{
  "n_layer": 11,
  "d_expert": 256,
  "d_shared_expert": 0,
  "activation": "swiglu",
  "moe_layers": [2, 3, 4, 5, 6, 7, 8, 9, 10],
  "normalize_top_k": false,
  "balance_bias": false,
  "lr_router": 0.000628,
  "tie_embeddings": true,
  "lr": 0.00236,
  "beta1": 0.95,
  "beta2": 0.95,
  "steps": 3428
}
Below are experts of layer 6 (counted from 0) of a mixture-of-experts language model. Rows are named router (the router's row for the expert), gate (a neuron's input weights, with its number), up (a neuron's input weights, with its number) and show model dimensions 224-447. Each number is 128 + 24 x the weight over its row's rms, rounded and kept within 0 to 255.
After each expert's rows: a language model's description of what the expert responds to; "comes after" lists some tokens at least twice as common just before its tokens as in all text. This comes from a sample of Wikipedia text that the model never trained on. Tokens count by the router's weight.

# expert 6
router [176 144 141 126 102 113 103 138 128 157 105 106 155 149 130 104 152 132 119 156 126 102 103 166 127 110 160 130 128 143 130 114 148  89 119 115 156 137 108 150 132 153 157 112 138 134 139 150 125 130 155 148 112 129 135 145 165 140 108 143  94 154 130 100 119 170 151 145 147 143 140 110 172 116 136 106 133 163 132 159 174 119  82 133 162 115 140 102 120 167 102 161 165 104  99 110 154 125 131 133 142 142 152 172 134  99 102  89 124  87 125 127 113 183 123 130  97 149 160 169 150 120 128  93 112 164 170 122 105 157 149 143 151  81 163 176 108 119 118 132 151  82 162 102 181 137 104 105  84 129 168 166 134 139 172 128 134 171 134 141 151 106 112 122  87 135 148 127 152 118 137 124 102 148 126 134 115  89  77 170 122 117  73 127 119 131 115 112 118 126  99 147 117 122 167 135 124 161 119 126 145 162 135 141 156 113 104 117 156 153 120 133 133 140 135 134 133  80 126 119 103 146 152 149]
gate2 [159 125 137 111 134  67 114 167 148 105 117 114 105 182 186 128  91 154 145 114 152 107 121 143  96 115  91 169  91 164 126 127  68 151 131  98  71 143 141 130 129 158 150 144 138 144 129 114 124 126 109  99 151 120 150 196 134 108 130 141 140 104 111 155 111 136 162 132 145 113 118 145 156 157  93 128 162 173 137 127 104 146 103 145 154 121 104 105 129 132 124 155 173 128 135 103 123 122 149 123 114 137 136 116 139  92 114 192 114 150 118 132 136 145 132 156 137 127  83 183 157 156  96 156 109 124 151 167  81 175  71 139 173 128 117 132 108 205 149 122 169 148  76 152 124 113 135 107 130 155 124 176  99 168 130 104 182 137 113 102 163 142 172 125  73 126 171  94 121 143  86 147  97 109 142 141 106 140 168 125 108 121 106 133 113 141 169 130 146  89 148 118 127 106 142 128 151 160 119 116 142 103 169 149 177 123 159 133 187  78 123 153 138 142 151 122 141 119 111 160  93 141 117 125]
up2 [145 105 119 114  86 117  93 115 142 130 130 117 152 110 135 143  93 120 128 149 130 131 125 148 160 164 142 106 135 140 142 115 136 131 155 114 121 151 137 116 111 129 150 119 135 126 132 167 113 131 138 144 157 135 112 108 126 134  99 128 125  94 123 118 146 147 132 139 127 110 155 123 187 167 139  79 150 119 185 103  91 126 161 135 132 136 106 130 180 103 169 130  93 125 139 102 163 111 151 160 109 132 115 123 137 129 101  95 130 144 142 159  68 142  81 109 102 124 161 140 128 126 120 113 126 102 154 130 133 131 151 127 161 148 122 161 123 176 119 126 134 138  71 123  94 116 175 101  77 134 137  99 136  71 131 186 128 125 160  93 137 109 102 130  73 129 103 141 135 120 124 131 127 127  93 103 116 109 133 138  92 129 136 113 139 145 130 101 185 138 104 121 114  92 139 150 137 139 168 150 128 180 117  87 165  75 146 130 133 123 136  94 126 150  90  89 126 131 134  89 152 126  67 129]
gate3 [118 141 163  35  97 148 124 154 141 157 147 130 129 134 147 114  88 123 132 102  62 120 125  95 148 131 162 114  85 118 122 122 122 123 172 159 104 154 116 154 134 106 137 100 117 112 129 125 118 102 139 133  98 126 126 176 151 107 122 169 135 133 125 152 130 107 141 147  83 139  93 120 106 123 109 127 114 131  82 110 129  87 126 117 119 127 119 138 136 123 157 138 141 145 135 150 123 127 142 127 138 132 112 108 136 103 171 105  82 111 120 109 106 142 123 128 123 121 100 178 157 147  97 145 162 141 139 128 143 131 127 140 143 182 143 115 112 133 124 115 146 107 140 174 118 137 138 107  92 148 114 147 116 199 122  78 179 106 159 173 104  96 166 178 135 132 158 101 135 175 153 139 106 130 144 133 170 110 140  97 123 130 157 143 140 145 132 129 107 110  79 125 123 128 140 108 105  82 161 129 117 136  93  83 159 176 160 113 125 119 139 113 146 161 135 155 119 118  85 143 113 122 153 160]
up3 [107 118 114  71 118 113 121 126 123 140 107 101 116 117 152  96 140 103 115 146  61 149 117 128 130 104 143 147  69 121 149 164 113 139 146 165 169 112 113 119 142 134 143 118 123 115 166 117 122 115 133 130  78 101 142 149 169 165 181 155 131  82 117 126 129 139 148 119 130 118 142 141 109 133 149  95 107 127 120 146 145 112 123 119 140 128 116 129 127 132 123 152 118 126 154 144 136  60 134 128 148 154 105 146 157 112 141 124 101 129 144 104  96 124  97 126 152  97 159  94 136  91 155 160 164 115 145  96 130 123  89 154 122 148  96 147  79 156  97 130 171 173 112 133 130 114 100 110 109 117  87 134 119 140  90 128 163 125 122 122 129 128 153 145  99 144 123 136 152 109 111 128 108 165 103 132 119  97 164 121 118 129 123 101 158  93 130 112 106  86 140 110  96 132 134 144 106  95 152  81  87 110 113 152 178 164  87 121  98 103 145 128 154  94 142 115 101 120 113 122 158  67 109 126]
It responds to: Opening letters or short prefixes of words split into pieces, such as p(ledged), en(ormous), ac(claim), dis, Tr, Sh.
comes after: "the ", "a ", "and ", "\"", "- ", "s "

# expert 9
router [134  93 167  97 131 112 102  97 135 146 126 122 107 122  97 111 119 119 129 142 115 114 132  69 124 104 163 141 144  98 141 169 131 121 147 151 153 125 134 192  97 127 148 125 139 121 138 159 124 154 136 119 115 134 172 151 133 120 113 156 167 100 136 105 121 145 112 149 133 122 105 145  59 116 123 109 134 154 129  92 120 102 158 145 122 140  91 125 159 117 122 138 117 144 146 126  92 116 143 122 103 115 150 132 138 129 140 105 113 123 105 141 122 105 135 165 141 130 168 179 144 121  90 168 107 145 112 101 137 177 151 101  83 159 156 112 114 135 132 117 138  82 172 114 131 103 109  99 183 102  90 177 127 152 178 122  99 108 135 160 132 117 129 144 190  98 147 106 147 141 145 104 167 172  92 137 134 137 159 163 126 127 165 128 159 104 153 125 106 141 143 143 158 130 138 103 113 126 116 123 137  88 133 123  78 114 120 152 168 115 161 101 144 136 155 105 113  96 139 136 125 156 142 120]
gate2 [ 63 119  71 130 101 136 132  79 145 139 118 135 109 132 134 120 159 147 140 137 132 116 139 145 146 137 138 158 122 143 153 114 124  92 122 146  98 135 110 117 133  49 160 141 105 121 162 155 159 134 130 127  72 130 135 139 152 131  92 148 127 109  79 159 107 123 151 157 121 100 111 156  87 101 149 129 126 134 143 114 149 168 162 121 153 125 115 134 129 138 136 107 134 129 112 175  75 106 141 101 122 133 150 110 162  75 127 140 123 115 140 181 111 119 161 146 152 146 124 116 141 131  89 117  99 164 127 132 103 171 101 128  86 120 164 131 128 165 170 136 139 114  93 107 109 133  97 155 133 104 128  96 125  89  94 149 129 173 141 155 122 118 135 135 116 146 164 145 107 174 126 139 164 120 143 119 137 121  97 125 117 122  97 188 138 120 133 127 150  67 170 117 116 189 150  90 121 129 145 167 116 101 121 136 107 117 137 109 138 119 125 202 141 152 139 130 139 117 117 141 113 154 158 102]
up2 [161 112 103 108 109 126 134 157 136  91  83 139 105 104  79 107 115 120 107 167 170 155 136 114 104 102 135 143  90 110 115 138 127 154 142  99 144 124 103 106 130 111 130 122 172 135 170 147 103 158 159 105 140 118 159 102 163 119 131 120 107  95 151  94 152 157 111 112 133 125 191 121 138 134 112 126 134 148 144  96 139 116 120 121 122 122  80 122 115 112 146  94 140 138 133 117 161 135 121 104 113 158 102 130 137 140 147  95 120 126 134 119 107 102  73  95 129 111 118 152 138 127 158 114 170  98 113 154 121 150 151 121  78 176 150 142 128 107 125 127  96 117 106 110 129 137 123 101  87 131 141 115 126 148 159 170 120  95 117 143 146  94 118 148  79 119 157 138 135 161 135 132 128 130 140 121 140 104 119 142 113  73 145 119 149 128 111 136 119 185 104 112 130 123 103 117 140  92 122 145 140 144  97 135 108 105 142 114 105 126 116  86 144 153 106 150 172 144 136 130 148 123  95 130]
gate3 [135 119  92 182 107  88 140 137 142  66 125 120 158 125 104 113 104  98 118 152 108 118 173 127 124 133 151 143 138 107 151 146 137 127 114 116 123 114 150 157 146  97 166 115 107 102 146 137 136 163 163 142 122 101 113 134 158 190 146 139 130 111 121 167 158 145 138 131 111 160 125 111 169 106 118  97 112 133 103 149 162 145 143  94 121  96 139 122 130 142 149 145 113  78 129 154 123 112 186 113 165 152 127 152 195  84 150 127 128 128  69 130 127 129 140 139 133 137 127 109 133 131 155 130 100 155 106 114 107 180  95 110 135 123 153 113 132 119 112 114 124 139 105 118 139 146 102 213 137 159  99 115 116 140 143 151  96 125 143 121 116 105 156 157 177 132 104 165 105 138 144 155 145 130 104 125 125 166 149 114 105 122 136 114 147 121 124 149 150  98 134  99 148 143 141 118 167 114 138  91 136  98 123 143  87  75 163 109 107 123 127 173 155 133 104  73 153 163 141 130 146  90 133 125]
up3 [140 123 113 104 159 145 142 133 157 160 117 123 119 141 118  99 145 153 126  64 136 114 125 137 159 125 164 125 127 142  69 118  89 135 160 130 129 135 137 125 134 162 116 156 138 107  90  88 124  95 129 128 199 105 132 172 136 122 128  76 144 142 141 105 105 140 121 142 103 142 151 141 132 139 117 124  99 172 171 129 125 134 144 126  91 166 138 118  85 146 182 127 114 155 166  86 143 173 114 111 143 131 138 137  87 130 144 116 139  54 140 128 115 130 128 115 105 126 155 145 140 111 187 110 123 105 122 122 153 144 155 170 134 143  93 121 145 170 163 137 139 118 102 120  82 131 143 122 117 150 157 139  93  99 136 110 128 134 110 114 126  89  83 137 123 130  92 124 144 130 146 117  77 137  99 143 147 133 136  93 138 145 102 145 161  98  52 120 134 166  94 116  82 134 134 155 139 153 158  98 147 143 157 158 135 124 136 145  97  86 144 107  69 149 106 175 160 120 147 109 104 130  90  68]
It responds to: Year pieces and final digits of years in dates and ranges, e.g. 199, 201, the 5 in 1995, 194 in (1949).
comes after: "201", "200", "199", "202", "–", "in "

# expert 4
router [101 100 149 142 149 106 140 164 131 123 151 147 126 131 116 124  81 115 155 132 126 138 103 116 145 155 142 139 165 154  73 104 135 125 132 140 126 137 129  99 141 148 144 124  93 106 124 133  99 158 139 139 109 124 122 125 134 130 159 117 107 112 168  97 135 132 152 104  98 114 133 155  91 198 123 161 145 102 143 114 107 113 113 149 123 150 114  99 100  88 133  86  93 142 127 113 136  84 103 120 145  75 160 128 180 128 122 131 171 110 123 148 156 129 132  82 122  89 165 113 169 137 129 169 149 127 150 105 113 128 137  86  88 154 150 103  92 114 139 145 125 136 163 106 117 104 153 121 141 152 124 164 134 141 170 176 118  99 135 135 147 127 102 120  86 129  98  78 160 128 136 156 147 158 148 101 160 141 157 102 133 154 156  89 163 144 150 131 104 134 168 111  94 126 169 116 133 126 129 112 144 110 181 138 110 118 153 100 146 150  96 160 121 108 128 128 108 146 109 120 127 104 154 127]
gate2 [127 152 205 106  98 117 134 138  93 137 145 122 135 157 140 148 138 122 121 135 131 130 113 134  86 129 128 108 115 158 126 114  88 138 151 147 118 108 105 121 172 137 123  87 141 133 136 104 165 128 127 128 109  92 156 107  87 155 189 117 156 154 179 137 141 156 131 100  98 145 118 123 137 111 107 158 103 118 129 155  97 149 140 118 109  89 136 119  87  89 117 151 136 158  76 149 100 103  93 130 121 121 144 112 122  91 136 111 105 106 126 123  75 128 127 119  83 122 125 106 128 183 108 166 148 146 109 125 133 117 177 102 141 128 113  96 111 133 152 106 142 132 163 163 183 104 115 144 140 118  92 113 139 148 131 117  95 116 113 138 113 143 113 181  94 185 124 143 106 127 132 128 123 123 134 133 128 126 141 189 128 126 135 105  89 113 108 134 134 119 147 129 126 145 127 112 137 159 101 165 132 111 139 138 102  64 113 138 123 177 145 139 118 136 147 102 112  86 105 117  96 162 153 122]
up2 [138 109 108 122 124 140 141 101 137 162 130 152 125 130 178 105 109 135 141  99 133 152 130 124 105 166 109 110 112  89 206 159 121 140 110 159 154 170  83 121 133 134 170 136 132 129 105 109 127 178 141 155 116 118  99  90 124 192 153 136 133 107 121 128 120 176 105  81 115 117  85 112 126 122 167 117 128 163 134 136 120 107  83  78 152 106 102 123 157 168 164 117 189 163  81  98 138 115 113 151 162 142 185 132 142 130 126 124 127 117 148 121 169 163 119 152 141 132 145 107 128 163 123 165  97 138 164 126 123 134 140 110 115 154  80 128 160  75  92 100 191 155 113 171 127 117 135 153 176 144 160 109 108 105 126 143 121 107 121 147 112 115 124 106  96 142 118 108 128 137 117 138 136 127 127 100 119 115 136 132 151 121 133 139 115 152 128 109 127 125 101 123 164 111 107 114 156  99 124 100 113 156 105 124 170 152 129 129 143 125 123 103 162 132 143 103 129 132 118 100 118 160 139 146]
gate3 [161 101 159 112 135 131 161 130 141  52 114 123 129 163 176 137 159 109 130 182 146 105 145 160 137 140  76  80 107 160 104 147 163 113  87 124 132 111 136 152 161 137 140 140 131 212 127 139 101 117 126 103 163 136 140 104 106 173 129 131 150 154  61 149 106  97 165  91 109  89 169 143 118 106 117 123 121  93 156 151 135 121 109 107 120 122 169  88 126 108 135 148 144 111 111 127 146 147 141 122 151 144 125 116  98 139 148 121 135 127 170 156 136 134  92 100 121 130 139 164 118 160 119 152 144 114 116 115 138 130 160 129  96 118  98 116 122 125 105  73  95  90 112 131 130 145 110 134 134 130 150 152 146 102 118 138 137 154  86 113 147  81 119 137  82 127 132 145 123 161 124 106 115 129 144 125 134 122 116 111 124 107 147 129 127 141 115 145 143 129 146 108 131 137 110 163  92 174 131 102 107 157 131 129  79 115 136 125 196 133  98  88 104  94  85 151 132 126 140 118 103 150 169 110]
up3 [127 136 114 120 126 130 122 100 134 139 140 120 120 102 125  82 110 140  81 117 152 155 109  99 129 116 159 193 150 122 148 137  90 136 141 130  96 168 119 102 109 114 157 138 136 109 164 133  91 128 106 135 127 130 123 132 210 108  99 119 149 112 163 143 128 157  87 117 129 110  84 100 119 152 104  93 150 164 100  81  97 151 145 142 143 142 121 169 140 142 162 136 129 139 167 119  96 127 121 126 132 150 168 130 193 134 171 151  99 147 129 136 139  95 146 172 148 145 105 132 125 126 128 142 132 118 132  97  95 117 132 115 159 131 133  90 108 148 150 184 208 130 111 122 120 150 134 151 156 151 128 129  97 130 127 141 123 140 176 139 115 139 160 165 126 145 124 151 111 128 134 123 128 108  72 133 126 118 114 145 138 124  76 153 115  69 153 107 114 164 106 102 123 131 148  99 192 133 123 151 146 118 119 151 153 142 105 146  95 130 140 180 143 150 104 164 138  99 109 126 162 113 114 111]
It responds to: Line breaks, sentence-final periods and closing section markers, especially the blank line before a new heading like ==Early life==.
comes after: "|", ".", "==", ")", "===", "="

# expert 2
router [ 92 134 106 130 105  98 148 126 156 132 156  95 158 148 106 166 138 164 124 123 118 110 124 153 135  98 143 110 112 134 170 164 114 123 155 102 104 106 104 147 148 145  97  97 125 131 132 139 142 115 106 135 154 140  85 166 154 145 116 102 129 110 109 146 151 149 132 137 133 129 154 162 170 146 142 151 102 119 107 103 127 179 101 126 159  88 129 130 127 134 137 106 144 105 126 165 110 179 126 129 125 115 119 133 136 129 116 184 113 146 110 127 134 110 110 102 113 117 109 104 115 138 111 124 137 130 131 128 176 142 118 141 153 148 114 129 115 176 155 105  97 193 109  98 173 139 123 152  97 144 133 145 108  88  85 107 179 109 106 139 106 125 141 187 125 127  81 104 123 127 126 132 100 141 139 147 177 160 118 128 108 127 151 147 117 116 109 120 149  89 156 120 128 166 142 115 112 186 148 138 137 106 119  95  86 142 139 154  89 105 161 137 163 127 135 124 118 100 159 118 104 120 121 183]
gate2 [152 143 161 140 134 154 107 151 170 134 117 100 168 123 161 128 136 150 166  93 195 118 130 173 133 145 153 130 134 123 104 139 130 133 157 162  92 123 152 111 106 107 102 128 113 138 153 136 135 100 104 150 139 114 138 137 126 157  99 105 117 112 132 134 132 110 145 109 146  98 123 108 126  89  85 105 153 165 155  76 111 168 134  98 156 124 150 130 112 159 119 114 122 121 108 142 129 136 129  97 135 165 117 156  94 105  58 163 109 131 141 142 154 126 146 113 127 144  98 126 127 112 129 146 126 140 122  90 140 139 146 135 111 183 102 127 119  97 129 189 121 125 123 150 104 111  88 156 155 104 112 117  99 160 144 144 124 137 125  80 175 144 139 121 114 147 151 114 160 142 104 132 122  56 126 123 126 112 117  91 108 119 149 141 138  85 151 115 118 146 114 149 138 103 133 116 200 127 111 126 111 144 128 139  88 163 149 140  74  64 137 116 115 122 113  87 133 132 150 143 158 150 147 150]
up2 [148 123  93 142 147 142 134 104  98 179 122 148 140 167 114 145 138 148 103 142 131 179 141 129  99 132 164 124 148 159 119 113 149 111 124 141 166 138 153 138 145 148 141 131 135 162 142 143  89  82 144 106 110 167 109 127 129 127 114 143 134 119  99 118 123 134 155 124 155 127 115 163 142 165 126 147 145 153  95 125 130  99 169 157  97  92  88 143 163  99 127  93 110 141 175 110  63 119 114 136 132  91 166 134 155 152 117 117 140 110 146 127 109 121 155 161 152 108 130 129 137 164 138 136 147 150  99 152 123 123 139 153 138 178 170 117  76 110 113 108 114 129 123 150 177 118 161 136 110 117 113 115 147 106 126 100 111 124 115 153 118 150 114 142 135  74  66 130 170 110 116 114 102 125 138 149 148 162 141 147 144 116 113 130  94 138 114  96 132 108 121 142 136 168 136 158 109 117 139 140 153 123 140 141 144  60  97 111 133 125 147 101 136 136 131 177 122 153 108  98 110  84 126 108]
gate3 [149 125 128 128 111  80 133 133 137 145 142 107 133  86 143 115 128  96  95 155  65 123 109 124 105  96 158  78 135 143 135 117 117 105 101  58 104 121 128 137 123 138 110 155 126 129 109 108 110 113  98 105 128 156 163 106 156 123 138 171 142  96 165 111 113 139 128 156 113  75 137 119 152 132 103 170 101 129 126 118 113 144 146 118 144 134 114  77 112 149 141 105  88 135  77 132 131 134 127 142 113 154 132  71 138 128  96  64 132 141 118 168 136 111  91 160 156  73 139 160 120 117 112 114 162 134 136 147 155 108 122 142 100 125 121 158 115  44 114 126 175 137 118  92 134 174 170 136 122 128 129 107 103 130 132 125 125 179 122 118 129 157 103 145 136 149 156 127 175 148  71 156  94 128 138  85  89 149 128 139 120 143 150 118  86 114 173 152  94  94 118 121 104 138 161 154 163 130 112 137 110 144 134 152 114 106 120 111 154 142 149 130 120 105 111 165 142 139 105 121 140 108 141 138]
up3 [114 125 129 158 122 113 130 162 128  91 140 117 153 157 140 106 122 179 111 158 126 135 119 163 139 134 151 115 108  88 113 136 190  91 136 129 143 126 123 109 112 130 164  92 138 147 109 139 108 115 140 119 128 110 159 108 158  93 147 122 138 139 112 158 117 117 100 116 134 143  95 139 144  91 137 100 121 116 100 146  93 132 126 135 112  96 106 152 140 141 131 158 167 128 106 117 135 160 135 117 135 124 119 143 164 131 119 171 131 147 180 160 142 127 123 132 101 166 111 129 128 130 169 114 148  70 125 124  94 122 137 119 123 101 162 135 140 146 154 104 132 163 125 104 147 100 145 111 130 118 164 103 162 155 148 158 157 152 124 140 118 107 177 134 111 112  98 116 114 112 156 116 145 141 124 131 145 122 131 118 127 114 115  91 136 112 119 110 108 166 191 143 118  92  90 139 113 129 104 140  82 153  82 130 164 124  76 160  94 104 109 120 149 119 150 133 168  84 138 138 108 182 125 128]
It responds to: Table pipes, colons after infobox labels, list dashes, heading equals signs and article "the", as in Nickname: or Preceded by:.
comes after: "\n", "\n\n", "- ", "of ", " ", "as "

# expert 3
router [156 124 124 130 135 145 112 120  84 130 166 136 124 125 155 155 110 135 100 125 132 114 158 110 163 171 114  99 107 168 121 104 138 116 132 101 142 170 153 139 146 170  97 126 112 148 101 107 118 105 120 143 120 120 132 114 172 115 160 157 117 132  78 150 163  72 130 127 165 108 149 109 168 179 139  90 140 127 132 104 130 156 113 151 101 112 142 166 159 190 126  98 113 150 119 131 143 135  76  84 139 131 104  85 199 111  73 110 104 117 145 145 108 115 116 148 114 130 135 128 144 178 102  97 171 108 118 119 161 133 113 134 178 126 171 150 105 113 115 124 121 139 130 155 133 160 109 134 100 144 114 147 135  96 103 119 140 115  86 124 156 125 145  92 141 162 125 149 125  94 141 122 148 129 146 141  88 140 131 113 116 108  81 150  88 107 101 128 157  85 124  76 118 133 110 144 140 117 123 158 135 106 154 155  93 135  93 122 130 136 145 147 131  98 121 109 165 121 113 121  93 125  93 118]
gate2 [124  98 139 105 133 101 136 115 141 163 115 130 134 131 106 146 117 147 105 168 146  89 133 151 165 113 133 113 149 122 147 154 112 158  98 188  95 143 151 129 117 138 138 107 118 133 136 117 126 143 112 157  98 133 121 136 130 163 129 154 154 139 171 168  99 172 134 126 131 162  99 129  97  99 137 123 106 153  90 107 101 122 110 136 110 154  83 123 126 115 129 148  73 159 194 146 124  81 145 143 157  55 146 160 138 110 130 139 122 127 156 108 176 139 109 122 150 105 145 110 131 129  97 158 132 174 123 131 122 137 105 151 143 173 160 138 138 154 111 111 139 139 139 109  80 131 136  87  97  90 103 126 140 138 126 127 101 108 100 106 164 142 140 115 150 153 138 164 109 114 110 153 128 147 118 102 150 113 116 146 133 138 160 135 143 142 123 175 136 135 134 127 139 131 131  89 120 149 177 141  91 114 153 113 113 105 119 165 135 132 146 122  93 110 117 144 135 112 120 130 130 117 114 153]
up2 [125 153 140 109  87 159 122 133 101 102 162 142 103 131 147 123 149 108 126  98 137 169 110  96 136 136 138 148 137 152 105 138 126 117 146 104 142 122 124 129 136 149 124 105 130 120 135 120 158 118 133  86 156 139 101 134 142  95 120  98 161  88  73  90 129 118 123 137 121  91 135 112 133 144 103  93 148 115 119 131 112 132 152 119 155  88 162 131 127 153 131 135 177  89 110 130 140 164 100 124 115 172 124 137 138 125 111 102 163 120 119 146 110 127 137 117 118 143 161 138 109 133 172 115 129  88 130 147 150  93 112 118 140  87 104  92 124 132 145 138 126  99 132 184 159 127 116 148 153 176 127 129 104  95 112 158 130 145 131 148  98 101 114 125 114  70  90 109 131 140 169  96 185 115 132 133 122 109 111 139 114 109  90 139 119 109 170  72 126 112  90 116 120 139  92 178 145 117  91 130 228 105  96 128 169 151 107 128 143 124  97 130 119 141 149 106 132 132 126 113 142 132 138 148]
gate3 [127 108  86 124 125 139 156  94 146 122 124 114 155 114 154 125  91 148 168 126 106 123 105 159 124 144 115 134 113  97  92 154 147 139 132 148 142 143 144 106 147 148 100 130 144 131 129  95  69 132  93 109 132 113 174 147 110 118 118 131 177 133 117 122 168 147  89  97 125 133  97 125 122 109  97 128 114 123 109 119 126 104 128 115 135 149 108 137 144 106 151 116 159 141 122 130 151 145 115 131 133 113 153 151 143 150 135 140 163  88 120 118 133 134 154 162 154 162 137 116 132 144 175 122 142 125 151 130 143 115 106 108 145 110 136 117 133 120 103 129 145 140 121 170 132 103 112 107 116 103 140 139 133 132 115 153  93 153  66 166 121 109 153 186 161 133 125 119 116 120 138 125 164 118 130 168 121 106 119 142 106 115 156 137 143 111 130 106 118 112 138 151 132 158  99 106 155  93 125 132 144 149 142 120  78 132 146 144 164 145 137 101 173 132 143 135 122 117 107 116 122 137 152 166]
up3 [145 111 148 112 129 153 126 162 140  85 136 126 150 117 121 157 139 101 161 135 172 135 142 130 159 112 151 114 136 118 126 118 126 108 144 117 108  92 146  92 140  91 152 165 145 157 127  79  88 105  99 122 138 120 170  94 146 142  85 128  95 147 100 126 130 105 143 146 136 153 115 110 145 176  76 114 129 141 193 139 117 149  91 109 153 136 149 126 126 130  97 135 106  75 145 120 124 124 124 115 136  90 134 182 115 132 118 119 110 123 119 111 126 101 169 150 102 139 131 154 128 123 152 144 106  83 118  80 186 124 133 145 172 149 123  71  51 110 116 154 118 127 139 129 111 136 128 160 119 147 122 123 125 130 107  98 123 128 141 110  93 117 105 129 132 121 165 115 149 123 152 178 134 169 120 146 118 140 163 180 160 152 142 170 141 143 121 124 145 119 113 118 102 171 147 130 182 125 178 131 140 113 122 141 124 148 136 169 138  99 128 121 132  74 107 106 149 120 169 129 119 136 154 130]
It responds to: Commas, relative pronouns and copular verbs linking clauses in prose, such as which, that, who, was, is, He after a sentence start.
comes after: ", ", ". ", "It ", "He ", "which ", "it "

# expert 1
router [101 153 107 112 152 122 147  91 115 125 108 142 118 120 148 153  97 177 125 110 105 141  84 107 131 112 149 140 134 178 109  82  96 151  99 175 143 128 113 105  91 109 135 159 123 122 102 173  91 160 163 110 132 182 146 148 105 146  81 159 149 132 121 123 101 157 141 108 100 128 127 136 125 125 143 167 127  90 116 171  97 144 116 140 129 147 144  98 120 100 132 133  97 123 154 114 133 129  90 131 146 139 100 143 140 169 125 192 133 130 104 152 146  94 104 135 142 117 159 143 143 112 111  89 114 174  96 140 146 124 127 137  92 129  84 121 104 119 119  68 133 130 127 133 120  93 145 140 131 117 137  83 130 119 151 127 110 143 151 160 172 117 151 132 156 123 130  96 129 155 129 142  92 130  82 111 127 176 136 131 125 110 154 109 147 164 158 106 135 144 163 124 116 129 124 181 114 131 119 166 144 151 121  96 143 114 120 136 122 105 102 131 108 163 125 130 118 167 125 136 117  98  98 100]
gate2 [153 162 120 117 129 126 135 124 139 152 128 113 136 161 172  90  77  70 113 132 112 129 150 133 135 157 135  70 130 137 134 139 151 117  87  95  87 131 113 130 122 122 152 126  83 153 132 131 123 122  84 118 112 156 122 115 132  99 144 113 120 134 132 117  91 183 174 115 126 123  70 183 125 142  63 126  91 113 157 172 116  97 152 157 168 102 134 126 160 132 172 108 116 136 121  90 122 129 129  84 105 119 116 124 139  88 174 110 123 140 129 136  84 140 135 157 149 126 154 118 145 163 124 114 154  78 109 158 135 144 137 126 140 135 138 125 127 134 177 139 120 114 149 134 152  75 132 116 119 177 131  86 103 134 184 131 105 146 130 120 157 138 117 113 132 144 124 112 138  91 149 132 159 112 134 142 131 214 147 119 140 152 138 106  92 135 177 134 135 177 120 125 128 135 119 137 114 109 128 101 151 144  98 120 153 185 158  96 132 111 123 121 120 117 149 125 164 159 102 145 108 113 121 146]
up2 [123 164 144 124 184 124 145 137 142 110 128 145 174 139 168 148 134 125 118 130 125 147  84 169 139 155 130 123 113 121 119 103 127 198  54  96 103 151  93 155 136 110 125 163 128 106 156 129 141 121 125 115 109 138 122 133 129 115 166 138  99 128 127 128  79 146 157 122 108 133 102 125 138 150  76 138 114 123 134 153 130 159 125 158 130  94  87 108 131 101 130 119 111 122 105  60  94  87 138 111 122 121 139 126 112 110 103 104  93 109 155 135 124 148 122 156 128 153 148  93 157 162 159 139 105 134 130 147 126 156 142 116 160 135 163 118 163 131 170 114 149 174 134 114  95  68 127 108 140 177 142 101 117 138 105 140 101 132 148 124 152 145 121 130 129 115 128 152 141 145 151 123 124 135 110 151 107 212 135 129 124 134 139  89 129 141 209 119 132 125 139  93 144 132 122 136  99 114 115 120 113 131 119  91 107 140 148  85 125 105 148 126  96 135 130 131 137 103 127 146  99 112 146 143]
gate3 [ 96 115 119 114 141 122 132  99 119 178 142 127 137 137 168 160 133 109 116 124 116 122  91 116 183 145  99  89  85 173 140 115 131 110 115 143 156 135  71  78 126 148 119  83 149 120 152  93 130  95 147 121 157 158 120 116 131 152 155 155 121 139 119 121 124 111 153 159 127 179 188 138 121 108 144 117 138 152 109 205  99 104  95  80 135 122 125 137 157 134 129 121 151 130  90  75 124 116 148 134 113 111 108 113 146 116 134 128 152 148 163 144 126 119 116 136 167 141  90 149  93 145 171 123 112 120  51 139 129  99 130 139 112 118 133 127 151 134 125 154 138 120 137 118 118 149 134 161 140 113 121 142 123  92  99  89 109 131 114 188  91 100 135 121 165 150 125 137 133 145 141 128 138 150 132  84 124 123 162  92 136  86  91 145 106 156 135  77 126 133 100 142 113 134 175 154 139 144 112 147  99  92 127 106 114 130 110 138 123 116 150 109 143 117 122  74 127 125 116 101 173 144 109 163]
up3 [183 112 111 109 121 138 115 146 130  92  95 140  68 156 108 125 127 138 122 126 135 126 109 123  97 120 110 138 158 140 131 129 126 140 129 103 126 131 112 127 130  89 113 173  54 141 165  74 116 121 132 113 176 157 133 143 119 135 163 136  90 119 101 178 130 115  96 102 139 141 144  91 148 100  95 164 108  89 113 143 170 118 149 136 158  95 146  87 141 107 146 159 133 132 120 178 148 133 103 126 157 124 122 118 129 102 134 101 163 138 129  89 112 134 104 128  76 127 138 126 108 144 142 125 135  86 129 112 160  98 147 106 116 129 188 153 130 108 119  74 141 110 196 141 158 103 109 152 132 152 145 122 181 135 130 183 120 105 111 122 169 146 168 130 145 134 110 119 133 108 104 121 119 167 153 146 112 113 111 112  93 150 127 129 126  90 138 126 115 148 110 146 122 112 162 129 104 110  76  90 141 166 109 114 136 153 104 100 105 153 123 125 140 193 115 136 134  94 188 101  91 133 163 152]
It responds to: Field labels and section headings in infoboxes, tables and lists, such as Production, Total, Personal information, Date, plus apostrophes and coordinate marks.
comes after: "| ", "==", "- ", "a ", "\n\n", "; "